Below are experts of layer 2 (counted from 0) of a mixture-of-experts language model. Rows are named router (the router's row for the expert), gate (a neuron's input weights, with its number), up (a neuron's input weights, with its number) and show model dimensions 0-31. Each number is 128 + 24 x the weight over its row's rms, rounded and kept within 0 to 255. Numbers have three digits each.
Before each expert's rows: a language model's description of what the expert responds to. This comes from a sample of Wikipedia text that the model never trained on.

# expert 20
What it handles: Prepositions and modifiers. Function words and sentence modifiers in running prose, such as of, also, later, early, several and known.
router:096194098111130117100148075141102125188129092129152103095139138145140160081136111115108127156156
gate0:103104129130097139115186100088130131099096154101132120143119125083128172112081163133092085129161
up0:120117137130128153177140147132114127140146120103124099135118150166150110100145139127117098123171
gate1:119116105129186116122080125109073141162094098131114123108124119174130114077185135146108133146135
up1:155148133101146074136165143165139096120166074149111114111092145135097093124106122127147121103148
gate2:144106135178121140155130130068148149103097157132076163145101104114138105150135129156139208135178
up2:111124147130110125157133117092116158121057158108076130128094093123118129130139102142163177127159
gate3:134108166108135176130154157109122099113108130117111131170109132109173168135090105140147160159098
up3:098134090143127088111107088133119162144141161108121138098138132157102116107166143098098109134160
gate4:081151110095153070099171095140117130144134156086106119087123092101170118137115091106124112111172
up4:136133097077181083125130133131120160138164128115083119154129123138167111102117125132127136155119
gate5:151125148106120151113139154159136132091154061104157158135173140117169143148113148142106090119126
up5:110123112117130093155119136088131129165137157155097111147070130112099135105156156150170164131130
gate6:120171100109100117132166157143118104141121117152139111109142147114118146104145135163156132149163
up6:168128165105095166123114125117154143124149090145079133122115119102094141142133142092136106135091
gate7:104132118074161134112102109170143138171113131120108091176164133133109175090132117120118134173160
up7:093120131124091167121148142119102130085163163121126105083095081100116122125160155113106125144113
gate8:098107153124111080109126111143141123129163151165177120113116136190107112139141114125123116126125
up8:134112124168067121093112180128149128142144115172148171115140145160148096107129131115131125171094
gate9:101165159119118152091147097119125138186144104153130160112106149136118138126131152087087131128124
up9:121073137167167154124123128160141115098133168162115122126128139162120132128146106140151117151125
gate10:172163102137172136139097141106097113107137117159118108100125134064163089111128127146109102156122
up10:142112141115075127151146119101162117158145177161143165144126142124113132161102167149127173131102
gate11:107170131062146124128127109119122127198126120085139093087134129121132152112144106137132097123092
up11:131124127201115137096137138135118149091110126186096140150131145108096094148144116124137191130156
gate12:102137118081112090071131112167112171157151109159151096161118160147145168136151128104149160115117
up12:104132109086126079087129122125116169144169127127162096150141132126165154138107156133130159129124
gate13:096145144145139100121140157103122112159098153112146075113110153101120148127124123140145103163132
up13:155108112152106125130148151167182154143128124158157082084109136100111124120149142155130124129159
gate14:111128140087113115100134124156164122134172136146158101103128102166149109132157104160116099129117
up14:126126132115145144171123129117082122150134111121086144159115141107118139088081149129114169162090
gate15:148138116116127116119130137163121147139139105128138156141178145116083173140120154085159124103112
up15:164098146115122123134102156123154110124126144125111100128155140129128155140134163123153132098118
gate16:107156166125097128125099112170138135162130080122150156076109150140095122138075103136119093141123
up16:129125101129138134089117162147127130136114175147116097116148145141091113097137170154140157151156
gate17:097172076077110109122158135165147178161131108107175145131110135129132165104118124130164137117139
up17:118126132154159098099100145125075101116134101178122128146149113147093114128109162088139088104124
gate18:108157144124134138120152192121099114130089138111127122107159124111143153106139103090137145132100
up18:134140153115140125147155146159107135103133137099149100137119094129105167143138104124132143159157
gate19:130174158088117145138148137135107136140154118124137105116149158114105108124152091113140097141137
up19:121140154110154108144152128129147088113155137109102100116141135151137083142119129090109158105145
gate20:118160143110142133082206130109171118133130125141139131116105120149121166102159120124094122129115
up20:083145143084126130110132156112104111124123111121101082135135169116099134154114105132109105126114
gate21:140137143139177150112091145130123130123118088107155095125058082094152176071121141093098135136136
up21:135160136150152100152174103132134091132094116092117105094171126118139104141170106108119110107106
gate22:143149102149121158130121124069125142106134103137110102146122105156086146097146121109113114123163
up22:160109097165109127139083120109099174101148131152136136124119103120139169141167121110114137121171
gate23:092139092132110112148143091110098123118151156088146103131115146146154141122164136136130079102178
up23:145096114123096150141114112140127158109139154149100088133119110127147143122079124107114144114118
gate24:123124119143108117070136071118118154173173116122103115110126103079127153109160095145096095177165
up24:133153152148140141139175069137136081143153099109117125152127112083154141136101132119154107166194
gate25:115111131073136109110157107152139150128156138114077100126110144130083175114127137112103195127116
up25:121092107116147102122128088162109125102132102168113115159113137147125110126138139106098151119157
gate26:120182108107055125099161095114090147099138128119077109149081157153120176119151121082117100123141
up26:104146147136087121135149157113099161131098149098155102119171056120130145126132116176164127114141
gate27:130145142124126081155099093096082118121152157133133112095138133158101122137093104140113101161151
up27:122128118161143102111145141155134110137083111172141180161160114084120136105112099116143190129089
gate28:112147140124114133134177106067098107173105157118134127116147138130130111067194153146137127117116
up28:096135156125173117148140113113146159165120090131178121161121092164166124135114118088122097179104
gate29:127110134120112127139124128104152134125097134128110121165158156156141107163142150098161147124063
up29:125105153166111150121104119130152102137122080134124145106127177119148110155111142117146101139090

# expert 47
What it handles: Nationalities and country names. Nationality and country words (English, French, United States) and pieces within them (Yug-os-lavia, Tas-man-ia); also list-item dashes and He.
router:103192088113137108089160087144105144180135095122142101092136137140121153087127108111110115148148
gate0:168150137127130123153138097122147085120161083175133119129108127149136113144083121134149088139130
up0:133100099104137155123137134121116135105097127130101158149122128098097132132126127105129157134118
gate1:071113111127122126135124134118100109121145107089139079112156131171115104141100089146146131106107
up1:096126104119099137106115106118086120133139109118140088121173156169107117147086115141144130118100
gate2:110093122123121151097125090162103132117114128119102095123109118125089128092160094126120158100142
up2:111101095154109114089090089191111115128126153112128108098111109118097129139164117145124153105145
gate3:116154127143125142111156118080113140143124127128144127103119126119143113115143127140068091120127
up3:147128150122099093138100157155149130096138141137101151139133157127120153135135139088177166156134
gate4:133132144125157094094147104122120114160113095130109127081110132133144144097151105153108121171160
up4:152124139114141127137110134103146084157140101087113122166124163111161158133145143156103131122151
gate5:130134119137119144130100098169139131114169079179166133113122113135140112101115129154095145144160
up5:124126100156089127120166149109118130157113183115081144119134141149120128129159140113146114147104
gate6:099137150154076102169157132154155134125144152091101119098131096168119140116191171109125108099144
up6:138108151110147130146125117115081105149185105150118146144117138119138118110125109131113113151095
gate7:118143122109173090120120098085126154163105123131157120123145155138131169127106095110117076143162
up7:126160122164100112135143137140103149069139108172107096129131109129140146154166126127121147136143
gate8:117112127110163094124095104110081113187109142118148114110166134149115158164144111114149133085116
up8:115111099165155120147103137125130145160125163127095110100083158160133146121156127124101111123143
gate9:076158090103179132088144127133154102186141157120135104074094144156159142116157123135121106124124
up9:105179168097126116156091154101125134129130102143179104096136112091107139136114130115145120101121
gate10:152182156112113086095168050128110137108112095122147126135114147089102149122170107132119154155187
up10:159146154129095145134126131150162103114096112130106143148126150130165108111120152083153102128100
gate11:117134131112157123086159098147138135123152173156175124113108153102114151130114145144121079135140
up11:137122115110099135125126136160158098130109122153127116133140167093099092150115150165131086118094
gate12:127114081145147123112132108113147092157179096089113119147156159159127134134140138171141128144115
up12:109135087150132110124146111114130112160173104113135127169146139154106135164128133169130122163099
gate13:127096094142107154164123116132105088132125150138155121126206167146149152133096137143125089110106
up13:120157157094155090102120140135142158154146123118103114113069094119129114137134125108134188158122
gate14:103149107173155128121168103092123134170109100162105106134105145162136093132173090106132135130147
up14:153119119090137096166139155121159146132147149100149137147157127090122130102113140134165111117126
gate15:107126122102132124146143141168111102151163138116148134100106136076148137107103116127099088117135
up15:122128152140169125130138135140136133131110123177116130115144117127135115125122125125139141137076
gate16:109128122105155138117157117112134150125066128147151113122091109104167117122134090152138109154123
up16:141128158143109134113121122130085095185167161126098101123165152141119136138117135124140146146161
gate17:095150135079104139102115118153098122147120121170100100127094126126121128165113091104130103120178
up17:137111129172143118122123119132170121128148117086173129106152136128127146101133222156132143145107
gate18:107137143126154144090147132171111124128142120135150138137103164160087099105144126097129153176165
up18:166120132145092149140125091099114175157101142106109142127170090110161185106133117115130109112105
gate19:142124137125111123148091127119108096127190139111149119171112148116099084112120152153136132070146
up19:121138108128149131112157128140156152158077126128094147091137106140149173140178118120128124178103
gate20:119141138128138136118137118111116125170127125150146159100127151160168174119136105104121101187181
up20:099116088096140135120123154146066113101126126125099120144170143101130098134132136134135101091099
gate21:075121134144151123137129093141105146125110096127122123116133124145098153098192069114163142102137
up21:175146087112114099100126125128124122114106152157143117116151132165142147101165114119100158155149
gate22:110148154109131104127104133153165144116143133192130125108106127182130157125162117147147145130186
up22:130151174109170093127122100151147153113135143155121104124076115179158145156104128140137162124134
gate23:108153131122109092101144097115155146152133112124112129115118105175123131121082088163114127143134
up23:126131142122127131153109117130153121117148074126131131144149087150145137127127087142122156123100
gate24:130131098135128098107108089118082110147136132149150150088165147169137118124088113137083146146141
up24:170087122120112114132116149138152092161171145124156109151111118159106130126145121115167146141101
gate25:139125144101142097099126110157134115135129117118132124116104116114108134142122115119155120115115
up25:141103098126130124117103096148127134142130129112144137135150108092125113159079132110139152144117
gate26:124114127142164137112119148127160103176152105083137101087124130108145165160125110117143109121103
up26:144143114117087128145146101127122152090093163160117163169125114144108098086129122125117143139152
gate27:158117089099144139091158138124119155091173115177156143129128162142124134107133120139116096124130
up27:157108100086142153082127144108104118126165143159173136162179177114123164101110138117131084127133
gate28:144139117111159094103128120142092152173130108132094100116118154177130139108103134153117140131110
up28:113167100107134158108118105107140139112087162113139142124106113137121138090089116101127134118078
gate29:120120126118138119123115121107121125165116094112127146070123174147102160144134105139102096173145
up29:116138110108142131131140080100117129058072140120135080161171094106155156084083147136132167099101

# expert 22
What it handles: Noun endings before punctuation. Word-final pieces or whole nouns before a comma or of, like ced in reinforced, ing, member, training, tour, and quote-comma marks.
router:080191104110134098073143067126098161164125097135148127106132143144121163093137082127120123140140
gate0:110158104122145099148139126168159126148124140145132126109161131089135115077136111115069079141126
up0:118114107161136174140108135136124146098132157165121061134158092108112137130128132150178114136155
gate1:123124111116089138148086123132146158122085089141127152110142125155160141125170129120130110105127
up1:144116116094083143106123148118129166098096137134124135136171127129138120139141149179111119112083
gate2:166120125120176113154137090093141110156140131105120107128117178133074134145097117131119166117101
up2:152120163103155145134147117121136135141151102139096122164107153148094130155118094124137167112077
gate3:101118118143097152143179099116127111129106116166104183121081134118119095118151146127160143134116
up3:117123153156143118158167099108131151136126148139135134145094141128143090127150153147143127120101
gate4:097149100106157152134115090166092108135122084126129110106166153122136142133148135152142126127127
up4:126149116136125143112142094099130140116152117131113166158128128129128111124136127125110105097162
gate5:161107156159124147115148107163108106150145156119113159129194126087119115095141127098107102137119
up5:090150113118137108135121133082144147137112104126166086117076152174130138126136140148151160123129
gate6:148132119110132122140119124136140179119095129143137125102113138084080138145152139122120140107101
up6:167116121128127131144129120138158165123113129134121110090123127083079144134134146128123131098109
gate7:152109128121106126156133124102121100127096124048178173144118180125141146119115159145172138106111
up7:140129101128131136121125123148130161115163139189074106132103106150098108152191113118106135143127
gate8:101137117101095147103097144116131162137102144124117147155148122127080110126198180147150123092134
up8:152137160151150120137140133122118102127176110123128129137097132121173119126100113124121134145131
gate9:102134145122132095105122160145072145114120119135149098142172159129124083143154142126152180101132
up9:150130121140109164146137111146181106155127135142093162113098125107119160109068116115100078144117
gate10:112124127166112133065145132122116127120145161130172085131155128140148100141170125136100134131088
up10:148109140142113108093133142118156132120117148137155109155149125131137083141166123118131137126072
gate11:114115111107167118141151144113151162105138076088141087185122131117081126127148147102134128122118
up11:081140132109154128140113131152111179127157147100114061140097150136183102146173148115127119138113
gate12:135144127134090156130173161107140151125109082114167101140127174116190113112099124105156140100100
up12:144126132119099136103171147117130122136106095123161157126138152158174098098120131100146124088166
gate13:134120131126120137123116117158128141119141099094101128123131136091115128133160149153094116127093
up13:120126132112148136098105120165104145117147077096118144146121151081131105134179137141105139125104
gate14:109103123132094135121148105117150089108119119106153107108078119124099118136061130104136118159155
up14:161134121140149134135118147144116162152142115124124158120191168132170107145130168134126163094096
gate15:144125114114080138109121115140096103146108154111130129117183175091137142140133113105122113132118
up15:110108128134090160116102112139094109150122172087143124111156143112169095136152119090118113136123
gate16:097130138088121101123094152164115136111137087134133107145136125155136104129100167179179115132100
up16:089124151097126105119090146159138151116139084142137114147124102159161093140099166181174107127101
gate17:103178108096120124129099140130087141110094123127110107098120139123143099113153125107118158141149
up17:148116147143115121095136150140136091131136082112141132128135157131107091127115133086144153153127
gate18:076150103125139131078111110161114174109196126143135139133120113151112138114114107125120086173149
up18:108141163111118138068131127145140117131123138122137137083143122147121103123072093121106079167128
gate19:154116126113120132151139133136112150130109132142145106127119080120161137141146109112143127104143
up19:102145088132136140125155125118117098150161102128136129133112146144133134108094138113123113170101
gate20:094168094149146093148117083090144126159162124166170085146130132156128133117079118120104135138123
up20:127131109095126108107144089103144156105140157157166108111164137134133112122085094126112145129133
gate21:116120154111114107072114150149106135109106130163155148162130169084118139138138143115164161100089
up21:104136136121120129096119143138098127119100147164134173173117116095145125146084130096154154100131
gate22:131158123117155095111098128195138143126145102143128146117120113114102141118154097114097125176148
up22:099145113138097144081152107133182119133134094111119132133121139116126143132120116154142116108143
gate23:141112128125109162145165140087098081124121124144158132167082157130147127104104151144128141107115
up23:118144128139145106117104116158123168123127160112111138082141113112137165129137120128103101132186
gate24:124121109149123123102162124130113114118151070116094144086097136136112145123182083149119102148146
up24:153122123126128097081167148146106121119148076114084126100099133140094149129181101146128089139138
gate25:107137148082121108115108142144166145138105149141150170158128154097126144128121091181110133101141
up25:103119135090122084104114151135155157117108130136172152153123161092117148144127110173124155090135
gate26:089137107123135115121116129123130105133110105145146169140151129120121157122095123162126152119102
up26:064138129113147091131107116154118112137124109144131158149152148100103132111102134157146153116118
gate27:122130137088128142088116162152121132125156092101118115129129071099108147129126146133119165111117
up27:142113129169118124171124093090122121132104158157127144109123170162165120131150106125143094129125
gate28:146129145123126103134121122167136120138171093140135108106083146155100151117153140129134187122119
up28:118140116130125141124140120095094139115095179133125140146144123085146139137110118134124094113144
gate29:152128114099118093136126139105136147144086151132163155169103148126153133117154168098117127121127
up29:108134136134146140134157105155147111126135108130099116096144112127102103133127098156137126124127

# expert 43
What it handles: Word-initial capitals and spaces. Blank spaces and first capital letters or pieces of names and sentence openers, such as S, F, On, After, Corn-ish.
router:101191095117126121096156085142109122175134102129160099100142132139138151080124100115113113146148
gate0:081182109142106100122123154079127106117135086130156112153098127140162126077151124135134148151158
up0:146110167122163097145144155136150114152112138093137137113150111149123135114112116123101127156152
gate1:149137110128103157116116147087132100147111138138151171146128158116137136135123091128113115117142
up1:119151150117135112180155116125103117121124109137130070099138124146081131161137118152110147132086
gate2:130147136114175132125131109155114121137153103109099120109117079138130141116048111126142118118127
up2:129105123099166130152144122178115169116142123154120145121135087104120166107094143112149134137066
gate3:089140145136160091170148122138127164118123148137085131104137117125144113085107091150138112151158
up3:138160118149121136114109154147122115141120113069152091095168153139132096104163101144145151110105
gate4:130145123093120091126125158132087095145115136159127116127135167136139125116090170124152148125128
up4:125122122151137131139126104139182145148144125136117145117107123115099121098155090131113126141129
gate5:088132131123115112125174107132100161134151078086103098091163162174094122120083092105092130103157
up5:172104129156107153132089096144120109118096116120157135106116137138142152154180148167078136103157
gate6:146103148117093167121104118147118145128087132137116105119158129112111175119176132104118128134153
up6:140127125113102134114090132139120175111106126146089138148181117114116158115155144114136175138151
gate7:143168132140135097143137078083164146127124111101142094113154148084102121119130126115094144152139
up7:122137093100161155142096147096099162115143101148103109146115132166133149173173156114123078161098
gate8:148143103105106128122126101071174139138105117085134128119151120113149122095099127111091107112082
up8:107126118122107120142088102092174126129095106104140076148147112144147142109094120123094129110083
gate9:129115141116131129117102102109141116140081136121176114108117132107159122120173123111158105113111
up9:141091157134125152146115153109176090115105140166161147169089125124160093135155146111149149095115
gate10:119152096113102122095132158132141121156184144163137136155089130146123159140094124123151128142117
up10:127116132158130132121120106127082159142130153110117091113139127082156113089171127083157103102131
gate11:129165109153118092119151106080104179172122120103146134127150154160160148090176123126111127138149
up11:129182121143142099106115117077098123157142140141118155105118155137136140144146155106092152137118
gate12:090106147176167134128145143152127043130110142091142109144146099118168122115117120121145114136137
up12:159149097111098091151119133129163138147116096188150130104097113130117136141142173138135113149107
gate13:107115145140084129134126108154104096121133117144129114133149134143128107128118124144122077177082
up13:150152093111171120118130146118151146137122132151107147113100123124130166120165146146133170083159
gate14:130150130134125146124123102132075155131157147126149090098117124133081125142185125107083093144111
up14:143160097134117119092152107132115119127128124115129156117178165162120141071064108141159142105162
gate15:105143097103126131125146107098090087174156123113159099118115144171115132098134105129099137135135
up15:144116170126132148125091167124163170131112158180083154111089107130152123160147141101111117131124
gate16:128170114127101092079139107130133124143121127113138094121142091121111141086128105121105114144154
up16:114136136101081169145104109129101155105099168148145094140118144083117106152114106153105096111126
gate17:142130129087117142097135132184065139119136161111116105130145149075099112141124138122098099124107
up17:126119158089129149090099136185083118131129167103120095138148150090133118136151110141114120115074
gate18:087122098119106127104142118113126154150129144149186140139115143146121137137154096159110111105142
up18:149137098118109151137125125106127124134149117093070116120152124077139130116140167110129105134097
gate19:125127094129082132085133074146152157148167084159141160147113099119127116145157110131120126145122
up19:153116114163099109099090094153161097133120110171135155097146092108145157102139128122126141140160
gate20:125129147143117122140153122100129153133093116103178125136185181131149115129107125144130107119130
up20:132109131116144110113108138184124122122137149131082112126065097113122120160141128105128148090133
gate21:131151146181142109108170101135094155142192111140118138125122109162129124119156128100171118122163
up21:147128126099103162110091133111156101156124099122097147147093144132119149172109149170140161134143
gate22:112160116137123131142162090137099128167114129121114107114184121133121150133138103130161145108127
up22:103146139093129157079125124136103179142115132088128104102162126103162122124170131099136129116101
gate23:128101104116144115115128111138152135123108089133141101126167153173123134118160109122139131116149
up23:144108108097119118129125113139161158123116138120143129132150118155119140162152123107169136128157
gate24:120115149170138123109122096149119128137073128140140139115125087147133144124125108163116134161155
up24:127107139175183102126106134121135150130081111131160160090107075099153136114109108177143099138141
gate25:092159126102104118152109126117136122152140126119132141149159167141114161104116106153115166116117
up25:122138127134111160146103152078127131127160110137109123151131163127103150110104167148138154113106
gate26:130154140116128098121098097148085166161132094145144121133115123092112145169144120098124119120136
up26:091102115124124112091098061100076131088109146146107170139163144127124145181142103121108169116115
gate27:147131135138133101134158101123135101153087091135135081131116144150113148122149131136115155123136
up27:140140130151120106134129131085103140145114088103164068151132141141101125109184159121106129116131
gate28:153118128144140162145118177118103134110128154168120144152117165136146086142116150097076148112056
up28:135106140118151127150163150117137128106132136138121179162115095134170114118105166116159161117052
gate29:124152149149126137136132128144114161158138117088117095084119122107152116146107148149121129117125
up29:141112166152134129168138121136113136143126137083103101103125118129143124161124131168135152121121

# expert 46
What it handles: Spaces before numbers. Space and digit tokens before numbers in tables and statistics, like in 1884, 2 classes, plus of, %, and quantity words like largest, average.
router:098191092112127114098155082147112132183138098127158100102145131142138154084123106115116111151140
gate0:094145128088095095109145110114143150147092106115149084093076139156143100113123124109117098140145
up0:139139119117120119146123146097152125155108096111100133133064115178144105102147159099109099141142
gate1:109164079127165137102138174137119107126137133116147126114096156147128182126137079137106110150153
up1:125127119137139130114097125115158123151166140108140123094088137161103114145152126173119121163152
gate2:140150106128174162137132090094089109155085139137118142150145166106111172061153092157140110140121
up2:115172133136127171146110177091128168123164135106107158138094154157115168152099122083115110095165
gate3:122138114124148103091169126116100144138134088097107127138165155140122181099124143117123124112153
up3:126140121091163128113130083087147127113138115173131108124083099082128119085104146156116110095080
gate4:092167114107137095099117119118097135185117130106123091103158160134113129144116114136109159148131
up4:091152084128104101137096123156134135166112123125073096137099146126099107126122140172084163144144
gate5:125113136118113148108139100141107127126146143116116123113134142138153151118107121110115099182124
up5:155119156137127103103140137161132147090121134145126159140167116173110110153149128119128088087095
gate6:122121128136073119100157114132109134132125125108127127120097100128126117106109101149128142112146
up6:139128142130101103104150130154103108153103129122101137107139125118137119115140091136152145108166
gate7:118171091168104117080145135149116135184155093087102099067117136144145159152124097136162108124143
up7:162133108124162152115099121151160108120159141109139095164164112076133119142118151115122138115109
gate8:152146151085092085116168111100149157157098133145162148098106105108137147114142106112114084168182
up8:120138144116146119136125123152123146085163131121118150078123155134140138150154141131100123128136
gate9:143123184159095128141103113147116117144116098133106160102158106108129103143188121110097111121120
up9:140135097109154146113157142086127140107161169105144092136083148145132159113098140126145128139126
gate10:094122108101110083150147127103128138120106145171160109131116118147135089132135122119074143138176
up10:123157157157157136097123164138112088090119095139139138137115156120154181132158121138118147102087
gate11:138112155157121180158140113136159094135127142123098146122149170157151127139122135086059086122106
up11:122123118143168104121116118123139151110081103137147139122105082082118123140107122164176163132127
gate12:134153087145170128119147134165115147131153104106111146092109137139104093121159140117127176131180
up12:105093143121115111130137130121121159150128131122134131148120118149114148117138112138083122142094
gate13:122149096110103080107123117132117168163187120132114132114112134119114174112113171149118158146145
up13:132181126075096132121113141150151137121156142144133124141112120119123113144121126118157120114121
gate14:088114123160114139088107080163121145125143110119131122138116111168118144095150113117099128151114
up14:138123158159108135129118117151144132142185113121160153141102109150186114133118132156138127115120
gate15:103151102100149099107145094100138145161159128134092094119102161111091162058164108124138081141152
up15:138110108115106084115182139139116146119155117113111082130129138117080172112152131097118113114104
gate16:093161109143097130096145097134147117155159113133157141121124118122082111135113140119105156107155
up16:154099158134175142150104143114091116161111134112109156156126150137127180118115122143139100160135
gate17:070172159075142079115165146129137147131121120138127143112112166108108131117127103134158115100160
up17:115144085111191133108125143129149127125121088104115161103130172129114119155137078080180124111136
gate18:136145112116122109106133127124143120124161140119155152101123128168108140103170096141122124156161
up18:128159127119145124137098126100147162116081117131132126184148123121162091146114131106100138116131
gate19:115139094118112098126130151085115103154154125113155101084155136086141126124153122169121105099125
up19:116110148146108142145126124105144132131141139113151108150136150109133128119154132132126132121108
gate20:111141106104118115121117143164123159131122120178113111117124094164076123111121094094096155150165
up20:095156121140114121165129115097063093149137127195136097104125123105117127089144091131137114136178
gate21:103134146107129130119140105163094116102134102177116140131139138166140110116166113117125152103148
up21:123139133158157146138151094105135111133117114096122132126180119117141150121091160126142134154134
gate22:126115117116125112113117191107166123164130099175136137143129131132090100155094087091124103149121
up22:100145115114118126107132119148126141161106152152121153098140091144132141105169118153128110103140
gate23:125170141092174141105125112115139140125192116160100122149139153149099156128124112120184139122131
up23:121150146111147149156119132097166124154143122132144077144111111128101145107095087156166139125098
gate24:092125117116132132131125100130097138137088097108095122122130170148094143079124131101113151144143
up24:164128129131127134116112150135114124163163134138162137127133105130157103162131137135138088129149
gate25:131122093132152134104085107140149121142133134142145098137149136103126127130151096127150134105201
up25:121112148152094131173149137128115135137148105148089161157141134130178138108142139126130146130083
gate26:108152089110095120136131135195109158126124112140137134098141108087121138113166088155117129121152
up26:116114144156115177123128087142154084086149099129096161144146135127113127090125123085127117135144
gate27:112102124102151152128140123123096157174145142139151143157138129109115157100132147144122124109092
up27:106136137123119123107111155115140157123131141109142146186126123103120113097129144126145150135088
gate28:110118128124164091103145120102138162135161117144132145109108150127155140101111086112098156118116
up28:122181112146166148159098101116100161107084111117103160146137113154132136153174107123107094119151
gate29:161111167127126133177133134114079100141141158141129121113132174102131129143132094128068096112144
up29:113154115122135121096120121142163125111137103130150111129130091164120132118123161139161160135145

# expert 38
What it handles: Word-final endings. Final pieces completing a word before punctuation, such as plural s, -ing, -ed, closing quotes, and k in Turkmen and Burkhard.
router:051193097127141091066143082139103139139138117129174123112131143134107151093122107102102138146178
gate0:114118133142146132129127139146143121131148125096117149156125105108141123143087150126127089119160
up0:138138117110131136136133112128122118136118100174153135115112153144115151115206117143123167136136
gate1:089145116118082135068121137086128114148130094139171159129165187096103108126109135155112147102121
up1:199129145103136110199125115158133166114157124125078135137092085123118166132107149123161108111126
gate2:116122125096133141149141106148154118135170123134138154095125127161102137154093117136103131162119
up2:131135121174099126110135150077114115132075140139148115137138119126159109113160117100149121113128
gate3:139165087143144114106171121144120144155130133127149122134127109131133126057145133117141133147128
up3:128096136144147104225126128092144123159136148101121135133116169158156097131149134150169111177114
gate4:104129100125154094115143170144106128089157152116149097135153148135129118116156171139116135095174
up4:125135110137134125114129138164109113111166167162167105139115130111161087088144136163109167098159
gate5:146118117131152116126158150112119107137127155081117154078076115116118107125160120152159106129114
up5:136120117141136131159154136128103115125131154080104145080061138133140122117173129163136120133125
gate6:096133103129146112142104135103168120122130143131127111126065102180107123108110142146098132163109
up6:137146145128112143103145120151083143125124096135154119110195161076143114137149126112145117088162
gate7:083140112120140129117116103152116159138119152094093118096134118084127115120127114143107142145136
up7:127107099132129122140129132081150101096177127156141117133126119152170128145145142120178099075123
gate8:135148097141150107114152106126082110144120089095112114111096147173156142058163138136135132118155
up8:135132128145149111122155109133117150100140102111105093143094096183128090113130105120133156126176
gate9:088132108126117138116152130134123129104144154111161134136131141170104085116151144104121166147096
up9:128150130163105144136139122127106117104126089157146144110123109143095140101114149125153158146132
gate10:148105157135159130075112147132139094121162129146122100120127159137131119131151137113132162140093
up10:074125093106123152150150148090121143137132121119148140142131116105128093132087102137148125115179
gate11:102100164168132125113164126106153100115136127114117074151099110140128139145128155104091147119145
up11:108102163156136131123130124106171101116119096134125083142111116125122145145096157105079147107135
gate12:122115149101159130131114128114153120108144166101142102143133134122099138131089170128071102127125
up12:127137124132101114131134122167117157143128122159108152115128120153136122120168096151176133146119
gate13:136115131166102152128115107103158119148127128179181144152147144093116156128123140173113110096101
up13:146142110140122117124161134133091121161123095092083102092134098137148122105126123082119150192128
gate14:144126150116092163142131141114113090143166198121136135139133145141126105112124120127159144121137
up14:093140098143152124091130110123140160122085091120110136114132098125155152099134108127076141173120
gate15:113128112141115123084150126156086119137159103127140105072128110133176101159096116153112150129132
up15:138151143123153132154090121121172137138105152143111146132108127121115133085137146084119117144117
gate16:113127090123145117103148102079108111124139118124163083164184147145105136107124148112106152103172
up16:095135082104137110110150118091119106121134113130147066142187158142119154094138151102113148114162
gate17:092118138125147104097151123146119124125144102099113105092126144130182162157125165134087114133130
up17:149144112134105141155105138099132134153107150127146147158142130127088114098130088123171145123121
gate18:116123164138153158129120113121140130114090130092160121124165146133097173101127166128137162098111
up18:137116116126126116131141115123138114126153119119091136120097118111159093156149132127129098138129
gate19:151142158102134111086131107139135123170161120140115143137141104111128176124148140111170154142110
up19:141159137090143096110121129141118148147140119134107110161142131121135163131149161099140145133109
gate20:117119131157151154076112139145120091137123120129171122116146121101079130110102136166132141148153
up20:115103134147163161082112131168121103113141103138163117133156138119077163143093125171127140135152
gate21:099112149120130136098122117174111118124190140122147107115088109127112101124133146163139137165150
up21:088140113131116101107107094140107127132122121088122124131085084166165156131122126144142134129159
gate22:116128078148104133148127140136132114142107183165140164119122126089147171109094098122119103176119
up22:136135176114167125115150093117144136116131082096107116123116119150116085147182148129116131121160
gate23:111132091161130110091142102119099124139166120124155145116132103143132123122114088134122155147150
up23:140140163091105137156112143126138139127091123137111109148110149104122121122135159118118093097112
gate24:084121120126109127124133145142119114143136142145131111130098154124101125125115119109094147132096
up24:152133109120096130102077093119129146130102135154071132117118162170152115124169137155118078105123
gate25:114093126127163177162159148158134121126130164100101107146121161137057149120129103104100129169126
up25:129105126128175112111120122157138141135119170130108136159133155113098151125096108096169157143147
gate26:091125133144118145123138125183094127137116141128126072153131146149133120134162137135081105120098
up26:104128130145124149129147141150111108129092116120139075158142125153121101136157150124105117103098
gate27:120108157169118125136124146166125092107128104123127088149124118105147159138088121141147106115143
up27:135116154133154109142153139173106152109098147157154108156148093165137104121155144064136138089161
gate28:177112141173120119096114110136145152112128168133116142130138114183114164176112119157130100144123
up28:138128092133096092084140112113133148128136110117116137102159189155127178144148129149145132139101
gate29:100139148128120117073123110146123121121108123123140143113124172141150123082153142121135162141138
up29:144124107153128146165142174091143128154181123140119135124124101117123169156110104129101098144121